config.toml
n_layer = 9
d_model = 384
experts_per_token = 8
routed_scale = 1.0
groups_per_token = 2
norm_eps = 1e-06
lr = 0.00112
beta1 = 0.9
steps = 8158
Below are experts of layer 3 (counted from 0) of a mixture-of-experts language model. Rows are named router (the router's row for the expert), down (a neuron's output weights, with its number) and show model dimensions 192-255. Each number is 128 + 24 x the weight over its row's rms, rounded and kept within 0 to 255.
After each expert's rows: a language model's description of what the expert responds to. This comes from a sample of Wikipedia text that the model never trained on.

# expert 7
router [ 95 135 179 112 140 151  91 101  80 138 101 140 112 111 101 178 123 143 140 126 151 143 119  92 118 127  92 116 184 125 150 128 124  99  97 120 163 100 124 151 104 142 133 114  90  81 143 149 124  96 160 152 111 151 131 134 122 121 137 120 135 147 134 138]
down0 [160 107 161 126  92 164  93 136 138 112 133 145 158 123 126 120 111 123  61 158 140 116 102 122 116 114 125 116  91  77 123  98 136 142 126 165 115 103 145 160 105 137 134 124 100 130 116 137 122  99 167 111 102 135  88 149 188 148 160 173 137 152 163 139]
Mid-name pieces, 'of'. Word pieces inside foreign names and technical terms, such as Agn-ies-zka, Oed-ip-us, oph-th-almologist, plus the prepositions of, for, as.

# expert 62
router [150 125 105 142  93  99 101 118 111 105 130 160 125 105 103 169 124 135 130 105 110 130 109 120 116 103 150 126 124 126 148 108 142 106 101 160 116 134  71 127 143 153 138 125 163 108 123 132 129 124  85 142 130 169 177 131 132 170 125 129 144 141  90 118]
down1 [111 136 166 147 151  96 125 148 132 171  96 120 171  83 151 111  91  99 140 157 165 117 160 129 113 136 142  91 126  66 115 136 170 147 164 109 140 164 160 132 119 131 134 132 122 165 134 147 163 144  85  89 120 135  98 146 132 140 134 134 155 118 121 127]
Capital letters, word continuations. Single capital letters and word continuations right after an initial letter, such as W, P, T, w-oman, Goldw-yn, St-oke.

# expert 52
router [ 99 154 101 144 133 117  66 143  84 113 125 133 145 115 153 168  93 116 114 142 132 136  96 156 131 160 147 127 109 125 174 129  96 114 123 102 113 123  79 143 115 121 145 108 107 149 138 146 127 134 118 136 141 162 112 108 128 194 138 111 163 139 146 163]
down0 [138 124 172 118 161 116 126 114 130 120 124  81  93 122 108 107 143 131 124 119 161 103  91 130 153 154 125 147 106 104 123 125 181 118 114  85 102 117 134 139 104  89 151 112 131 125 147  86  92 166 152 160 141 171 127 124 137 112 146 115 109 180  88 159]
Sentence-ending periods. Full stops ending sentences or abbreviations, often joined to a word (s., ed., )., 2009., e.g.), plus "int" in Eintracht.

# expert 13
router [142 108 177 157 121 142 112 134  93  87 143 169 139 119 117 152 157 137 121  93 112 102 163 119 129 150 108 181 153 114 145 118 118 128 135 123 150 123  76 118 167 154 117 140 122 113 104 108 151 146 163 139 129 123 159 115 127 121 115 111 167 135 112 141]
down0 [140 135  90 151 148 156 123 163 109 128 135 132 107 129 111  63 113 139 124 162 121 158 137 138 166 143 174 118 151 105  96 147 102 117 184 130  91 106 166 173 151  87 128 121 148 123 153  89 128 101 159  88 155 118  80 123 137 145 131 125  79  88 145 121]
Short syllables in names. Short vowel-consonant pieces inside surnames and proper names, such as Br-iss-on, Cl-am, Ell-iss, plus some common words and number fragments.

# expert 47
router [107 117 133 186 113 143 135 113  83  98  96 133 116 118 137 164 136 126 118 113  98 127 122 143 139 100 122 125 108 125 122 122 142 108  73 109 103 115 110 136 139 133  92 121 126 117 127 140 119 131 160 107 137 127 144 110 134 118 157 124 115 123 114 133]
down0 [101 141 147 159  88 149 117 134 130 150 139 153 200 130 117 138 153 124  89 163 140 111 100 158  96 131 102 169 101 160  91 123 153 122 125 164 106 123 103 133 106 131 128  81  94 119 106 100  95 124 143 130  97 112 108  88 132  88 127 129 123 168 136 127]
Adjectives and adjective suffixes. The word the plus adjectives and adjective-forming pieces like -ial, -ical, -ative, as in public, general, political, social, additional.

# expert 46
router [113 140 152 136 120 163 105 119 115 123 118 124 138 109 123 135 191 147 137 122 134 121 158 144 121 121 132 135 122  87  95 117 150 117 129  97 117 111 112 133 114 138 122 124  94 117 138 131 146 107 104 151 123 131 143 152 131 140 165 102 121 132  62 140]
down0 [143 112 115 112 151 132 163 124  83 143  81 102 133 117 141 134 109 136  80 116 106 177 146 112 136 136  83 131 123 123 150 144 157 170 103  83 117 131  82 175 119 179 117 136 137  93 112 117 196 147 160 138 122 183 126 120 156 188 136 146 131 128 142 153]
Vowel pieces, subject pronouns. Single vowel pieces inside foreign names (Chapecoense, Bordeaux, Hélio, Lhasa), and subject pronouns he, she, it, they opening clauses before was or had.

# expert 37
router [155 164 140 143  93 145 106 113 103 109 127 137 124 125  78 181 132 154 154 128 117 108 116 113 136 137 136  77 125 134 142 122 169 107 134 167 152  89  99 122 167 153 138 144 155 123 148 185 130 151 154 114 108 157 120 142 133 140 128  99 120 109 139 129]
down1 [133 141 128 148 115  64 157 133 101 119 113 148 114 221 116 167  99 102 162 130 128 135 136 104 118 106 134 179 131 114 148 123 111 136 109 111 117 129 132 103 139  99 142 185 118 132 118 117 150 123 145 172 117 102 180 134 134 124 129  82  77 166 128 148]
Sports clause openers. Words opening clauses in sports and career prose, such as "However,", Despite, against, when, He, plus tennis set scores like "6–4," in tables.

# expert 45
router [164 153 171 113 102 192 112 160  89 106  91 105 142  96 113  82 169 101 130 122 124  96 131 130 117 145 132 139 121  87 138 134 172  92 139 154 100 107 126 143 103 141 102 139 102 134 178 111 104 106 129 126 123 154 143 101 118 125 135 134 121 128  90 145]
down0 [168 103 164 154 149 115 108 132 135 121 159 117 130 108 116 105 137 102 163 154 147 113 143 150 134 133 161 138  86 130 115 136 138 162 127 118 107 141 141 113 109 159 142 110 121 129 156 139 143 120 136 168 132 124 146 121 162 121 161 128 133 150 130  87]
Foreign name pieces. Opening or middle pieces of non-English surnames and names, such as K, Z, Sch, Han in Hanaway, Pan in Panjabi.

# expert 33
router [144 146 144 150 120 188 149 127  89 128  99 151 138 110 136 118 117 116 108 102 145 109 138 111 111 151 135 151 138 125 143 119 132 115 100 129 128 151  65 169 163 132  99  89 133  94 135  78 117 127 129  56 120 150 135  86 152 148 158 116 141 103 118 142]
down0 [166 141  89 123 121 125 144 119 141 156 156 109 144 153 132 141 127 122  93 115 113 121  95 131  95 155 174 116  91 111 173 130 115  92 133  98  98 110  93 105 162 162 143 143 108 145 141 142 140 109  88 100  76 127 131 120 178 114  86 145 137 156 144 112]
Initial capital of names. Single capital letters beginning a name or word after a space, often in tables or lists, such as S, B, G in Goree or Sreekumaran.

# expert 4
router [111 145 148 100 124 159 105 112 103 141 117 112 124 128 109 152 120  82 108 127 133 139 120 136 114 112 133 145 168 102 125 120 106 119  96 102 110 142  97 147 116 152  86 129 104 115 183 145 140 123 119 157 141 135 157 126 124 137  93 105 107 114 139 116]
down1 [144 142 103 131 172 148 102 157 117 112 167 132 165 163 149 101 114 136 131 165 136 130 129 114 118 140 163 117 147 152  98 100 113 139 167 116 152  98 100 124 127 120 104 119 116  86 167 118  74 121 121 108 129 101 140 107  58 102 127 134  95 122 124 161]
Name-internal syllables, centuries. Mid-word syllables such as ro, oth, oc inside names and words (Barros, McElroen, clothing), plus ordinals in "19th century", "US", "war", "for".

# expert 43
router [137 129 125 171 136  79 119 141  91 102 123 120 133 141 121 181 137 112 119 121  98 140 108 126 118 130 103 138 135 113 133 129 119 132  73 114 121 130  99 104 134 135  97 111 132 116 128 137 132 138 151 111 143 116 136 120 138 123 138 140 116 123 142 140]
down0 [127  94 132 129 139  98 107 153 109 149  71 114 123 187 110 135 123 122 141  90 118 129 160 151 138 151 152 122 145 104 130 117 151 145  99 160 108 145  68 140 174 113 148 167 116 151 132 135 112 145 150 147 134  92 125 164 121 135 121 132 124 123 105 123]
Articles and adjectives. "the" and "The" before nouns, plus adjectives or adjective endings like public, social, racial, -ical, -ative in descriptive prose.

# expert 48
router [122 146 146 110 102 147 109 115  63 105  94  90 137 101 124 150 104 119 171 141  93 110  97 154 137 133 154 145 126 153 155 110 133 120  79 126 115 111  99 144 130 119 128 115  74 111 137 177 130  91 121 129 117 167 132  92 115 176 149  94 137 156 129 167]
down0 [129 141  65 151 140 156 115 144 141 135 136 109 127 139 157  87 131  82 164 155 126 109 100 108 141 151  92 104  93 131 101 155 100 169 116 108 156 143 141 162 148 122 132 115 131 120 185  98 156 136 123 119 149 172 128 134 109 146 154 150 109 133  66 142]
Sentence-final periods. Periods ending sentences or fused word-endings (s., ed., ing.), plus numbered list points and initials like G., 8.

# expert 36
router [124 131 125 126 119 106  84 169  96 123  96 117 118 123  90 155 108 110 161 124 128  83  66 147 152  94 105 123 119 121 139 100 200  98 109 149  92 115 108 155 131 159 129 150 150 140 105  75 139 123 167 157 105 179 145 130 118 136 134 124 127 114 106 146]
down0 [122  91  49 133 118 131 120  75 164 131 133 137 164 150 113 130 140 103 102 118 122 104  97 139 155 138  98 154 149 153 101 123  84 103 152 131 156 103 152 106 105 163 171 148 111  78  94 102  96 180 130 121 130 125 112 110 128  79 100 112 121 127 105 120]
Name-starting pieces. Starting or early pieces of surnames and place names, like Sch, Mc, Van, Th-ier-ry, plus direction words western, northern.

# expert 5
router [141 125 114  88 127 162 104 145 108 125 144 182 132 122 112 137 168 106 122 144 127 145  94 115 109 154 165  81 153 119 143 120  92 127 109 103 139 102 100 160 111 167 148 147 163 136 148 102  96 135 126 133 130 130 139 105 127 125 148 119 101 164 122 114]
down0 [127 113 109 136 170 100 130 157  79  93 158 130 148 147 139  92 139  70 123 123 108 170 106 119 151 162 121 185 106 169 125 157 131 115 113 116 156 137 153 132 149 141 107 140 100 103 150 102 136 177 188 116 141 146 105 133 142 158 111 137 117 132 103 100]
Plural people and abstract nouns. Common nouns, often plural, for groups of people and abstract things after prepositions or determiners, such as people, women, athletes, money, services.

# expert 42
router [143 155 139  97 124 126 131 160 105 119 125 129 128 121  84 134 150 120 119 124 122 115 125  91 129 103 154 135 125  77 157 144 144 121 104 133  98  95  78 112 151 163 146 156 153 113 147 176 137  93 121 141 124 139 155 113 139 133 145 140 104 167 153 105]
down0 [155 126 129 168 147 120 137  92  66 147 100 143 188 171  91 119 114 102 150 124  90 116 125 121 139 173 108 105 155  97 142 162 101  97  93 115 116 108  97  95 123 107 128 156 106 112 124 122 113 153 135 105 120 142 142 145 104 172 165  89 109 152 129 130]
Mid-word fragments. Inner pieces of rare or foreign words, taxa and places (E-rit-rea, Py-ram-idellidae), plus adjectives like private, civil, common.

# expert 6
router [144 100 128 135  81 133 111 111 112 145 143 133 140 113 101 144 132 124 117 105 151  99 177 107 141 144 174 119 113 122 144 150 141 133 141 174 161 128 122 120 132 120 163 113 174 134 115 112 135 160 209 131 138 165 149  97 122 160 108 108 137 136 151 102]
down0 [101 152 164  90 136 179  75 117 164 124 159 141 125 151 114 175 130 155 107 150 139 135 179 135 136 108  75 133 112 150  86 145 144 136 135 115  82 145 107 137  86 180 152 157 167 159 157 142 142 113 131 136 143 100 114 145 139 163 112 155 155 150 147 137]
Line breaks and "as". Line breaks ending list or table rows, plus the word as/As, each/every, and name pieces like B-ian-ca, Sam.

# expert 51
router [130 132 122 109 125 188 116 126 135 116 125 156 141 100 102 176 172 108 135 143 129 109 116  99 129  97 151 126 129 128 116 138 135 127  92 180 128 125  57 170 128 131 130 122 135 111 140 149 129  98 149 138 143 142 140 149 138 111 149 133 131 103 124  95]
down0 [125 125 132 102 169 134 189 107 121 105 114 117 139 163 162 144 199 101  65 106 139 116 145 106 132 142 107 153 148 139 137 159  86 100  86 109 138 123 100 131 143 148 112 146 126 104 105 160 134 150 122 108 112 121  91 141 113 106 142 130 121 135 136 151]
Suffix pieces like est. Word-ending pieces such as est, ess, ine, ing inside words like congestion and milestones, plus colour words like light, dark, green.

# expert 60
router [126 137 135 140 151 142 147 112 102 121 121  94 139 121 103 131 150 172 144 141 130 130 142 101 161  81 112 114 135 121 104 123 126 128 137 136 103 117 121 113  75 113 140 116 105 121 142 133 133 105 137  81 129 156 127 126 123 115 162 117 106 159 101 143]
down1 [119  92 151 153 117 120 119 128 137 101 127 134 160 105 100  63 134 125 139 126 140 103 105 142 128 125 144 100 155 157  99 117 117 145 133 136 127 146 102 135 122 113 174 127  94 155  94 114 116 105 142 139 109 158 101 168 146 151 147 137 158 108 125 139]
Early word pieces. Second syllables of names and words after a short opening piece, such as An-s-ari, De-af, Panch-ay-ats, micro-ev-olution.

# expert 20
router [137 119 128 104 117 158 124 100  60 106 134  98 163  95 111 158 140 161 134 116 118 155 115 132 116 108 148 129 137  86 101 125 118 113 130 154 141 114  89 107 120 151 113 127 112 130 142 163 159 198 108 127 123 154 156 112  86 126 166 138 140 156 159 133]
down0 [146 121 149 131 135 124 205 124 185 131 140 132 148 101 154 151 127 124 148 118 123 110 114 148 110 133 156 123 128 137  74 139 129 126 104 100 146 142 111 163 139 133 157 123 128 145 148 144 188 136 111 100 124 169 129  85 129 158 164  96  71 147 123 153]
Noun heads, word endings. Nouns heading a phrase after the or a, such as form, band, role, son, plus mid-name pieces like Van Hal-en.

# expert 10
router [123 139 137 145  98 139  90 141  81  97  87 146 147 113 104 115 167  94 164 116 156 111 120 147 112  89 131 185 112  84 163 108 140  85 124 118 183 128 122 105 158 126 138 168 113  91 118 146 111 177  81 163 135 139 148 117 142 152 130 113 119 121  88 173]
down0 [148 114 160 137 127 149  78 135 117 140 112 135 126 143 132 137  91 149 160 139 147  96  99 179 139 134 112 130 124 133 115  95 111 154  97 147 102 105 134 145 148 122 129 165 100 119 155  94 137 134 111 106 133 164 141 104 154 144 136 130 105 178  84 101]
Word-ending syllables, career words. Word-final pieces like an, ur, ian in place and publication names (Busan, Guanaja, Guardian), plus war, per, career, marriage, professor.

# expert 44
router [136 130 168 109 102 169 139 124  97 154 147 111 167  99 117 129 156 104 132 120  98 135 113 124 131  81  99 149 142  93 111 107 137 116 133 135 128 124  89 141 116 154 115 124 121 112 153 167 130 154 119 144 148 140 150 134 132 145 148 117 162 172  73  96]
down0 [150 106 124 154  76 143 150 134 138 128 136  70 135 128 127 135 105 161 131 110 142 124 153 120  64 141 181 128 151 169 114 115 119 106 131 121  70 141 146 121 124 143 102 121 115 143 107 148 103 147 116 167 125  97 121 133 157 129 157 161 131 109 101 135]
Mid-word suffixes, organizations. Word-internal pieces like ion, ate, ors, ik and organization nouns such as Ministry, Office, Centre, Development, plus pronouns she and it.

# expert 61
router [ 90 117 145 144 120 133 135 167 118 103 104 154 110 102 122 110 160 137 135 107 137 128 124 141 116 134 170 147 109 126 175 137 118 109  73 136 117  93  96 130 123 145  88  93 153 149 140 107  89 108 146 146 127 165 168  97 104 112 128 128 113 128 172  81]
down0 [156 127 120 110 127 131 122 141 142 129 144  72 105 126 115 136 135 136 109 117 113 132 141 146 127 103 135 128 142 109 133 136 135 139 140 119 121 153 130 150 102 154 130 121 116 140  90 128 153 119 149  98  81 157 142 119 122 154 134 129 138 154 128 149]
South Asian names. Pieces of Indian and other South Asian names and transliterations, such as Vishw-ak-osh, Pur-ush-an, Raj-k-umar, plus Devanagari and Bengali byte pieces.